Below are experts of layer 4 (counted from 0) of a mixture-of-experts language model. Rows are named router (the router's row for the expert), up (a neuron's input weights, with its number), down (a neuron's output weights, with its number) and show model dimensions 0-127. Each number is 200 + 30 x the weight over its row's rms, rounded and kept within 0 to 999.
After each expert's rows: "raises" lists some tokens whose logits its average output raises strongly, later layers aside. This comes from a sample of Wikipedia text that the model never trained on.

# expert 1
router,161,194,166,257,188,219,172,238,174,185,191,227,182,199,196,204,183,208,228,198,237,192,174,192,199,219,203,128,189,175,158,180,197,218,129,165,180,242,232,219,168,217,243,205,204,237,219,190,223,190,159,201,209,250,230,238,221,216,218,197,268,208,206,152,204,177,207,228,201,213,189,213,254,211,242,185,175,191,183,192,231,216,217,165,177,187,205,202,159,139,198,217,222,199,149,208,232,189,244,186,310,268,212,203,251,257,259,188,249,209,266,200,154,187,181,194,237,223,251,222,256,189,183,219,205,222,179,150
up0,255,242,256,205,178,215,184,159,134,200,127,262,150,176,160,114,166,168,236,270,165,170,202,185,189,252,189,225,207,176,213,177,219,225,183,167,165,179,207,256,223,211,235,199,183,160,191,235,232,173,177,180,195,200,162,203,172,248,195,174,183,210,207,211,209,184,153,201,156,173,185,186,172,247,194,220,222,177,202,211,233,179,225,231,161,182,205,241,174,176,171,168,200,169,124,222,180,146,167,192,148,170,222,152,195,150,189,215,140,189,143,197,213,213,155,190,227,187,222,208,259,224,177,202,181,207,181,214
down0,166,230,140,229,155,185,179,218,156,165,186,216,238,173,193,262,176,207,205,154,171,221,192,168,241,183,182,189,157,198,212,235,188,183,206,213,216,223,174,198,250,213,210,193,207,179,194,287,187,182,208,266,200,178,212,186,249,240,133,214,248,192,189,179,179,208,202,243,269,198,246,158,197,152,170,216,244,177,199,187,148,176,186,149,210,185,196,230,270,181,188,155,218,202,174,228,194,207,182,178,208,214,236,191,217,250,235,182,238,178,202,206,180,205,202,196,193,222,153,215,216,238,203,171,246,200,190,163
raises: " the", " ", " a"

# expert 20
router,197,185,197,247,216,214,218,235,226,196,198,214,184,218,158,185,144,192,214,189,210,159,168,184,256,226,205,136,227,159,181,221,218,221,164,181,197,246,222,219,148,246,204,240,203,202,236,177,206,203,173,194,210,217,235,230,216,218,215,198,293,157,169,186,206,182,257,238,200,220,212,198,247,251,184,159,152,195,136,230,228,226,173,211,213,224,236,230,167,150,212,253,214,172,167,189,216,188,221,208,262,249,197,204,202,223,222,192,227,220,268,227,170,181,225,127,222,213,290,225,214,181,203,198,208,205,185,149
up0,242,168,200,147,237,199,238,188,192,253,168,188,169,207,178,221,254,187,208,211,217,207,213,179,243,171,200,223,203,194,251,201,233,183,187,191,149,235,192,183,198,205,224,146,245,175,198,213,220,247,235,212,157,214,195,259,220,203,246,158,134,176,186,187,230,231,206,162,199,128,239,213,199,197,163,210,175,213,192,199,156,225,198,138,162,244,204,205,207,235,210,190,247,208,195,212,184,223,206,200,194,191,206,159,202,198,216,216,216,211,143,130,168,203,209,210,140,176,153,203,220,223,194,197,176,221,204,185
down0,193,144,187,262,180,231,266,155,226,216,245,230,179,170,192,175,177,202,255,178,148,256,203,212,151,218,191,200,192,184,179,188,198,222,187,194,224,162,248,219,214,194,240,167,245,251,209,189,189,219,194,248,179,193,201,213,179,144,167,150,162,169,156,211,266,228,223,179,233,222,221,234,137,221,206,218,223,177,231,194,204,191,211,170,181,205,261,195,178,137,230,157,221,218,212,209,199,207,170,268,174,212,212,224,193,227,155,222,193,155,158,243,195,265,232,202,172,220,221,160,192,192,187,161,209,182,216,189
raises: " the", " his", " their", " its", " a", " her"

# expert 19
router,172,184,180,234,167,244,162,252,231,188,193,197,140,198,209,165,167,199,231,203,174,178,189,177,228,220,201,156,266,199,155,174,207,245,189,185,215,190,199,198,165,240,190,238,208,190,225,195,201,219,202,158,210,258,209,188,276,223,185,171,215,151,181,171,192,169,201,197,216,196,169,227,233,263,179,148,207,194,172,201,213,245,221,177,220,167,234,240,199,136,159,231,248,211,159,206,201,198,230,183,269,255,156,222,242,242,195,179,228,228,217,217,198,174,211,178,202,231,241,248,245,186,231,197,186,192,179,171
up35,71,181,152,190,225,157,181,150,152,196,242,202,206,160,186,184,243,232,156,166,180,228,226,146,157,216,228,198,202,173,186,168,267,156,227,290,227,167,194,239,153,198,229,132,214,229,263,169,207,201,218,189,172,216,193,208,188,207,242,150,192,215,207,204,184,164,240,177,245,242,256,192,211,223,182,212,157,218,211,200,223,208,182,194,203,182,224,117,182,152,204,186,168,222,233,234,174,218,214,189,254,223,176,173,191,251,256,153,202,188,256,182,158,186,193,191,185,203,241,209,167,186,211,233,240,208,153,199
down35,232,220,205,146,220,218,241,238,194,161,180,186,205,238,178,157,198,216,213,207,166,183,148,201,203,220,143,181,191,230,210,228,201,182,187,249,226,233,158,181,176,224,206,175,248,233,230,141,159,183,149,145,250,209,183,221,215,196,189,208,217,187,234,227,180,225,188,229,208,215,180,181,204,200,163,157,273,243,186,196,183,230,189,183,186,176,165,238,273,204,187,224,205,190,159,249,196,176,160,197,178,205,201,215,246,169,152,166,191,171,145,230,148,202,222,244,146,185,201,241,142,184,200,181,245,200,211,161
raises: " the", " a", " he", " while", " with", " some"

# expert 12
router,186,186,152,272,177,251,178,206,263,163,186,210,178,234,221,206,187,194,223,194,173,225,186,187,255,230,137,191,235,205,117,163,222,199,161,198,200,193,243,195,165,241,222,219,242,213,223,228,172,232,227,180,221,239,241,174,217,187,207,136,245,161,165,112,237,205,211,190,230,223,209,274,257,200,210,162,154,209,135,196,195,242,172,210,205,159,244,202,192,164,198,244,192,224,174,197,214,164,217,190,205,219,156,241,229,251,206,160,242,185,236,211,165,164,175,205,217,225,208,191,168,202,190,146,221,243,183,189
up0,245,200,245,258,220,205,213,184,210,196,273,231,218,191,179,198,249,228,256,221,219,235,182,210,184,198,188,217,169,220,199,259,208,125,162,219,236,221,208,151,206,250,205,219,204,141,197,156,252,202,212,200,244,173,266,240,195,158,235,211,253,220,240,200,277,221,180,199,194,193,198,201,172,223,210,235,178,191,215,224,236,173,192,226,196,187,154,166,217,189,179,213,235,214,222,192,178,209,185,191,199,197,215,166,249,197,201,195,182,181,221,163,211,209,214,201,191,183,143,176,191,146,202,161,212,185,198,199
down0,214,224,196,226,213,174,188,177,163,188,178,155,245,224,226,172,224,222,252,187,169,189,230,271,226,200,244,233,202,215,186,253,174,202,307,170,166,213,205,288,209,207,195,195,210,211,247,242,175,198,249,224,243,214,225,181,208,260,201,191,251,192,159,232,181,165,178,164,172,228,220,190,242,278,179,201,253,193,222,194,150,199,181,178,207,221,172,231,172,164,186,175,214,205,262,192,246,193,222,214,251,183,182,193,250,172,208,214,216,258,244,219,193,195,176,198,166,189,178,224,205,207,223,167,210,193,175,221
raises: " ===\n", "-D", "Sc"

# expert 2
router,193,184,194,292,202,240,173,252,211,177,204,193,194,240,170,204,134,173,217,213,174,194,188,175,237,238,201,134,219,199,196,168,240,250,158,173,215,206,217,221,188,215,223,221,209,222,239,197,193,211,184,211,220,212,241,192,228,181,227,206,247,191,209,176,196,203,249,219,183,194,189,213,246,199,200,184,173,198,131,204,194,240,230,198,177,156,249,223,174,149,198,219,227,246,164,192,191,199,255,177,240,230,198,227,226,190,194,174,240,228,257,258,156,182,187,179,200,239,233,188,235,212,229,197,227,227,178,174
up0,239,203,209,223,190,193,143,224,215,212,172,143,216,165,177,188,209,250,184,151,174,203,182,196,168,179,188,215,184,184,208,196,240,207,233,187,202,165,198,172,191,188,208,202,212,182,229,308,211,242,258,210,176,237,257,221,190,194,195,253,227,182,177,240,245,179,174,235,212,239,235,255,218,143,189,227,169,228,189,216,222,196,129,130,176,208,290,255,221,164,230,196,207,233,209,210,232,195,213,204,189,231,189,206,206,236,178,215,165,235,185,145,233,206,141,153,177,192,120,162,157,207,191,208,163,178,207,186
down0,221,159,246,174,135,174,141,152,226,175,231,232,223,179,250,224,163,220,173,166,201,200,241,235,205,218,226,204,212,214,228,190,246,167,244,212,219,169,170,166,211,255,196,199,162,216,249,239,205,184,230,249,147,242,137,192,243,233,207,224,197,203,206,214,214,226,213,192,194,220,202,212,243,207,206,189,168,170,198,214,197,201,216,166,239,213,200,227,243,116,222,197,225,170,214,174,262,210,244,231,209,159,200,226,244,204,169,179,215,226,254,152,187,160,207,205,209,205,254,234,169,185,154,227,187,168,233,153
raises: " |", " of", ","

# expert 6
router,150,145,172,262,161,198,165,236,226,215,226,201,177,193,215,181,172,199,146,210,192,208,186,196,260,239,118,217,221,156,191,195,201,187,147,205,175,235,252,213,195,214,211,195,252,224,194,223,240,216,192,193,164,215,189,166,182,186,232,185,187,154,197,213,185,187,230,242,190,235,151,228,202,220,234,167,203,178,214,239,201,224,179,187,200,171,216,219,241,159,211,250,170,212,190,199,213,202,210,171,197,223,194,200,198,215,234,152,196,178,224,215,205,166,287,173,229,204,213,219,153,200,202,219,218,208,203,189
up0,213,129,165,209,242,226,177,159,200,241,136,194,192,226,255,191,195,203,182,208,184,217,173,138,227,202,208,166,196,185,165,227,238,88,196,203,191,213,200,205,226,236,219,226,214,209,166,202,202,218,220,154,168,196,205,158,225,233,194,222,228,209,203,184,189,207,228,212,172,177,258,216,201,218,209,205,230,228,222,189,177,167,227,187,186,137,212,204,217,218,172,240,186,135,183,197,163,234,269,238,194,264,157,142,174,168,201,181,196,204,235,185,229,156,224,204,202,193,169,164,226,181,210,198,197,189,173,239
down0,190,185,182,172,202,227,223,206,249,202,170,146,208,218,211,175,184,199,194,169,206,184,198,217,190,228,207,189,187,205,213,191,229,254,227,226,221,176,220,203,204,220,195,196,224,207,277,204,176,148,210,173,231,150,199,196,230,263,198,186,202,205,152,202,227,245,189,161,216,173,196,253,199,202,248,213,204,208,206,207,158,211,182,204,222,225,168,215,193,190,135,206,211,173,223,239,191,178,215,166,237,237,202,209,255,227,234,157,228,179,227,179,154,167,194,195,252,200,176,191,161,195,195,189,200,202,196,214
raises: ".\n\n", ".", " that", "\".\n\n", ","

# expert 17
router,173,215,181,243,188,244,186,232,187,214,218,246,147,193,174,213,197,184,251,191,225,176,179,179,223,225,149,177,237,195,165,195,172,270,233,171,192,222,210,249,167,201,212,214,257,213,242,189,216,193,183,176,224,200,209,193,253,198,227,186,238,192,185,146,203,169,221,159,211,228,200,219,222,227,194,125,172,198,159,207,217,254,210,182,192,210,213,242,214,167,216,212,229,259,148,203,256,188,206,215,236,268,170,206,206,255,223,135,192,225,243,235,174,167,232,180,199,252,231,205,240,214,206,204,173,239,148,203
up0,185,201,258,200,231,216,191,181,210,232,195,189,210,191,207,162,239,206,191,200,200,161,228,209,200,205,243,174,223,227,254,245,242,230,221,228,236,258,195,162,197,220,167,213,248,252,199,185,207,163,168,267,125,170,152,198,149,140,179,211,176,210,167,226,223,200,217,137,189,179,172,182,231,178,147,149,217,217,228,214,216,270,184,182,223,239,193,159,175,239,203,236,198,222,175,198,155,195,186,189,218,232,231,205,174,205,217,145,198,246,195,163,233,215,250,206,170,232,116,231,176,178,190,225,161,203,225,184
down0,203,174,213,169,210,190,246,131,183,154,182,174,195,172,182,233,215,233,198,261,201,199,196,185,250,204,201,225,286,223,146,231,167,176,169,220,192,176,203,198,179,219,171,189,198,194,225,196,190,229,224,184,226,260,239,154,176,205,230,236,210,222,200,154,186,171,242,241,200,187,164,189,199,198,172,208,215,203,199,203,223,224,216,178,171,186,223,156,221,195,205,206,183,242,247,223,223,199,192,209,190,189,161,196,222,188,231,259,145,202,195,230,177,187,211,194,204,198,219,193,200,187,144,150,189,198,173,217
raises: " taken", " considered", " not", " active"

# expert 18
router,140,175,218,244,137,239,173,243,221,173,207,170,205,211,187,208,146,220,179,219,239,204,178,223,265,222,161,162,261,235,165,198,189,227,188,134,191,209,243,221,209,191,213,190,215,249,210,185,196,233,193,153,210,202,266,160,228,184,232,202,229,169,135,156,172,144,223,227,235,189,188,237,248,225,264,202,173,229,209,177,239,243,206,194,203,215,229,261,158,142,177,200,209,264,151,194,236,172,211,204,228,259,169,237,191,211,175,174,236,164,225,241,150,215,227,179,191,206,229,214,222,211,224,210,223,248,198,151
up0,206,161,226,202,172,149,223,227,180,158,241,179,173,181,196,243,223,210,189,230,256,211,193,196,228,193,211,205,208,203,171,197,192,248,213,156,223,231,256,170,209,152,197,153,232,218,236,207,200,229,185,228,158,143,188,161,232,187,129,179,169,199,183,161,238,195,202,150,215,196,204,196,145,191,227,205,162,209,210,215,160,203,236,224,216,244,251,223,175,174,159,189,213,252,177,208,190,202,187,171,194,260,239,254,178,202,181,175,195,194,243,197,227,212,241,195,215,212,235,198,170,159,178,202,195,207,204,220
down0,176,160,176,232,207,187,181,181,145,194,185,235,262,234,240,198,239,183,192,176,245,219,214,197,223,214,192,220,201,161,215,238,227,249,187,194,192,205,229,185,224,195,234,183,194,302,178,171,181,201,204,205,214,191,286,172,188,188,185,214,185,134,197,182,208,201,241,170,300,191,231,184,247,240,177,226,202,200,194,211,259,183,209,173,233,257,89,195,206,180,184,180,185,238,210,272,229,251,220,179,213,216,199,200,178,180,189,159,225,141,196,183,220,228,161,212,233,116,216,185,183,194,204,221,229,203,152,187
raises: ".", " and", ",", " of", " to"

# expert 0
router,151,182,189,196,205,231,172,266,226,172,203,229,160,171,206,208,198,185,216,237,184,204,137,217,264,222,211,142,245,178,217,191,188,250,197,109,188,254,224,212,195,184,211,243,205,218,217,179,244,195,147,223,202,205,245,185,229,231,136,197,220,199,213,162,192,214,219,186,213,218,188,177,158,205,186,181,212,219,160,201,160,211,204,187,205,209,226,238,194,162,165,174,183,219,185,205,241,167,235,178,202,275,178,231,243,231,214,177,226,197,243,222,200,229,261,174,262,165,197,217,182,216,202,179,231,248,166,190
up35,235,192,168,242,194,187,108,190,237,226,226,172,154,179,245,187,189,183,235,211,185,206,199,245,257,193,238,278,143,189,205,185,208,196,232,159,183,194,239,209,191,198,190,155,195,170,252,203,196,184,230,243,205,250,131,250,201,249,208,221,178,134,215,172,247,189,212,194,192,186,202,168,192,158,216,158,148,143,168,239,236,192,206,163,221,271,199,229,188,152,175,167,220,197,229,215,220,229,202,186,174,229,182,174,142,168,209,187,222,214,151,180,161,178,230,186,166,198,205,209,258,198,162,194,185,155,211,203
down35,240,196,155,195,238,219,171,259,233,208,243,254,257,230,212,203,160,183,251,180,254,197,174,184,182,224,177,150,172,242,236,217,220,172,209,221,180,199,183,218,205,165,195,242,235,238,178,175,155,213,197,190,251,215,202,114,148,223,197,168,244,221,215,227,149,215,168,196,231,175,191,220,223,231,226,120,177,210,224,219,170,167,200,267,244,209,187,185,145,201,231,214,195,159,146,202,214,185,191,193,226,199,246,215,259,168,247,144,155,203,161,229,154,219,240,195,227,235,230,161,231,182,166,226,264,214,217,188
raises: " ", " -", " |"

# expert 7
router,229,189,172,203,194,245,134,226,192,233,253,270,211,199,200,215,176,205,188,212,197,219,159,109,206,204,154,151,245,191,181,210,182,221,142,187,159,190,196,217,210,230,204,253,228,195,242,159,186,201,220,189,186,205,247,201,248,147,194,187,288,171,138,216,198,162,254,232,232,221,205,204,255,214,230,176,162,195,191,207,198,204,214,196,188,184,216,240,223,148,240,202,193,211,170,228,202,148,239,230,210,228,148,223,189,232,212,176,171,190,278,184,173,176,228,156,238,244,245,236,180,212,263,222,247,232,189,159
up0,247,149,208,177,218,258,187,201,186,182,177,217,222,252,246,184,217,201,202,218,252,218,265,173,169,223,250,194,248,229,180,217,228,183,144,247,231,178,166,203,212,247,212,192,224,121,140,197,146,203,200,215,194,170,194,236,258,267,216,185,225,194,235,205,200,178,171,170,228,183,205,171,190,146,141,216,206,181,237,237,212,196,174,183,183,272,183,180,250,201,237,223,207,191,195,175,137,209,218,136,134,257,211,216,177,181,173,225,205,222,231,162,220,202,207,208,218,251,239,216,245,232,169,193,239,230,248,186
down0,211,221,194,201,190,175,259,209,174,229,250,154,228,205,162,212,194,165,202,176,196,222,209,190,203,184,158,164,179,134,258,223,258,192,234,190,190,200,180,182,214,198,213,231,215,225,177,197,185,136,217,194,251,213,251,223,238,185,180,165,192,266,174,276,225,208,189,224,162,199,162,176,219,199,219,209,174,183,175,168,225,184,196,206,238,212,214,208,215,218,221,231,199,194,177,207,189,181,147,209,193,201,190,163,206,183,232,155,191,104,246,238,181,173,201,126,229,153,249,240,198,172,210,136,226,244,209,249
raises: "200", "196", "201", "197", "199", "198"

# expert 13
router,180,228,191,247,189,208,227,178,211,194,194,259,172,207,232,232,117,226,216,176,205,223,162,196,166,236,206,162,228,204,188,216,236,210,136,161,213,180,204,221,186,224,219,216,248,244,221,188,200,217,195,175,167,218,203,202,190,198,208,186,275,188,161,213,201,179,198,217,201,212,187,215,245,226,198,178,185,211,199,210,218,234,223,184,189,176,209,190,131,137,217,192,218,222,163,177,196,150,208,207,251,183,156,185,230,245,203,196,202,220,277,186,196,156,199,216,227,212,250,192,186,232,214,148,221,191,193,155
up0,179,192,161,203,125,123,208,242,181,163,238,204,208,181,223,242,229,162,203,134,147,274,193,219,143,236,188,171,181,178,185,244,136,184,211,167,225,158,209,260,180,197,232,205,196,220,201,240,241,204,225,240,156,195,184,178,169,185,198,206,196,206,178,209,219,271,179,245,197,156,215,198,197,183,250,186,162,207,229,178,229,257,175,206,246,159,245,214,162,229,221,207,204,187,222,161,112,219,151,218,229,233,153,231,248,181,152,166,194,219,156,191,189,206,241,196,230,182,192,183,193,173,177,189,233,189,182,204
down0,127,236,236,171,184,210,208,204,200,215,203,207,197,210,217,218,205,207,160,212,189,162,182,196,182,262,237,204,185,171,179,182,205,187,197,218,255,217,193,175,214,249,214,190,196,204,133,190,247,207,254,198,146,209,189,207,206,165,199,206,190,216,245,159,161,236,185,198,212,206,228,218,131,183,218,202,213,183,209,143,147,209,157,193,175,217,183,143,210,212,170,177,169,226,224,155,150,142,206,203,135,180,212,249,144,199,282,232,171,158,129,189,229,185,184,202,180,240,246,226,201,196,154,210,226,189,169,144
raises: "==", "The", "In", " The", "===", " In"

# expert 5
router,173,195,174,242,139,234,158,168,184,183,220,183,169,213,218,272,179,165,208,211,232,190,173,207,205,224,196,165,221,199,155,175,207,238,204,182,228,182,232,210,165,221,193,237,234,257,252,174,189,186,184,190,204,222,195,201,193,156,190,202,301,173,148,188,173,185,234,196,196,238,189,238,246,255,175,160,193,171,157,221,171,245,246,164,171,179,198,202,206,183,185,250,222,189,172,199,204,203,194,193,220,189,180,230,210,200,211,164,283,198,203,198,209,173,184,184,254,205,218,199,226,250,211,183,206,266,237,172
up0,257,210,201,152,110,188,250,194,166,229,169,182,226,237,160,193,197,170,239,190,230,150,212,182,218,213,247,220,215,197,178,184,171,188,168,216,195,232,222,236,211,180,209,220,186,256,179,193,178,134,204,219,281,212,228,234,252,260,192,232,226,192,184,213,192,158,172,183,199,180,207,225,229,195,194,156,198,270,176,209,135,176,158,189,188,207,167,210,192,222,182,191,204,143,194,190,188,260,229,155,232,224,147,215,196,138,233,215,185,210,178,254,179,161,159,232,202,305,200,186,209,200,185,248,175,169,153,151
down0,192,191,184,224,210,186,193,171,192,174,100,244,192,200,204,179,166,191,265,219,210,188,183,202,172,224,253,153,189,190,200,198,211,156,195,176,235,172,179,227,195,204,138,146,192,230,269,185,175,277,149,163,206,192,226,206,198,149,207,194,195,186,192,202,230,205,198,187,149,258,212,264,204,245,166,209,222,206,206,229,187,119,185,231,254,222,161,227,205,210,195,187,213,222,209,250,218,225,203,202,201,162,224,191,202,223,208,184,174,229,197,168,194,225,218,226,196,235,221,220,128,229,201,218,204,183,239,244
raises: " in", " to", " on", ",", " off"

# expert 4
router,178,179,242,241,186,207,193,247,166,196,213,213,148,210,215,205,151,223,201,261,176,193,118,197,212,208,185,159,228,165,157,193,186,224,175,199,234,197,232,227,169,184,159,223,227,251,250,161,156,213,224,172,213,213,208,209,228,179,241,199,245,196,154,187,203,194,257,186,193,211,161,191,199,243,230,142,171,208,177,160,228,243,224,179,187,232,226,216,170,152,218,199,238,211,130,253,188,180,228,176,262,275,156,214,237,253,241,171,222,193,228,242,213,170,217,169,182,242,260,193,213,245,207,222,195,196,198,183
up0,175,196,182,232,233,163,155,207,183,232,207,219,274,238,228,185,199,244,123,228,217,214,147,211,214,222,203,205,165,191,133,190,161,169,191,206,198,209,218,170,223,179,223,171,116,189,194,236,216,216,227,193,201,231,192,171,166,250,208,229,208,251,241,177,180,212,245,204,202,231,172,240,243,195,209,244,136,239,183,254,193,153,195,164,187,154,246,186,198,251,233,207,185,177,192,183,244,206,241,213,157,173,203,202,173,171,268,209,215,215,168,219,224,224,190,187,230,222,160,127,201,188,181,200,203,223,163,200
down0,178,232,244,187,164,245,207,180,162,213,201,186,247,153,249,174,204,185,149,195,152,205,224,222,197,226,170,250,211,166,189,222,234,225,222,200,242,234,164,200,200,269,170,184,200,200,192,193,205,227,207,185,229,235,168,166,213,205,237,147,214,255,220,203,195,205,152,191,211,240,272,191,172,186,184,180,197,155,155,241,198,156,186,232,189,226,227,223,177,203,232,248,235,210,207,145,233,188,231,165,169,211,209,215,169,266,216,222,191,194,170,239,143,238,168,255,209,181,227,219,272,220,197,203,186,179,205,240
raises: "9", "0", "8", "5", "2", "7"

# expert 9
router,189,219,183,223,219,219,162,239,202,178,202,226,149,206,222,232,176,221,196,166,217,190,162,151,240,267,214,219,221,111,176,219,198,234,171,198,242,164,219,214,181,216,206,221,273,217,247,190,231,195,193,212,234,192,218,214,214,221,257,198,245,161,154,193,152,171,228,186,224,220,192,242,213,201,219,139,176,210,174,180,218,203,174,172,196,241,235,214,196,145,178,227,211,178,226,185,222,176,201,198,215,202,174,209,197,209,206,165,207,193,218,261,188,154,253,167,229,220,245,230,229,205,219,169,225,198,229,143
up0,166,242,228,162,209,194,184,201,182,212,187,171,195,200,182,216,219,220,202,219,175,156,185,231,198,202,184,173,166,231,250,242,233,200,198,172,194,250,180,148,190,176,192,143,171,224,187,218,230,162,233,189,199,198,151,201,173,225,184,243,206,199,158,230,211,185,140,147,206,161,203,230,185,153,182,218,173,249,153,174,265,192,213,192,183,262,178,198,222,208,174,203,203,199,225,200,254,224,157,211,200,234,219,227,157,180,137,173,216,203,168,196,221,160,218,186,201,184,215,258,245,178,250,194,220,183,210,237
down0,218,201,197,212,234,175,193,234,185,180,207,247,196,200,187,202,273,238,190,172,214,217,222,168,257,243,176,224,195,166,172,190,194,205,228,242,208,195,218,196,194,253,222,217,175,158,224,202,274,197,218,207,236,207,183,232,156,214,216,158,166,160,246,206,227,153,259,265,196,188,214,248,215,178,192,213,209,176,157,191,240,206,226,204,153,160,221,162,213,204,209,184,176,231,163,186,221,206,195,205,231,201,224,154,253,255,220,189,225,210,238,158,202,212,111,171,214,237,217,220,162,237,232,220,198,197,211,204
raises: " in", " is", " from"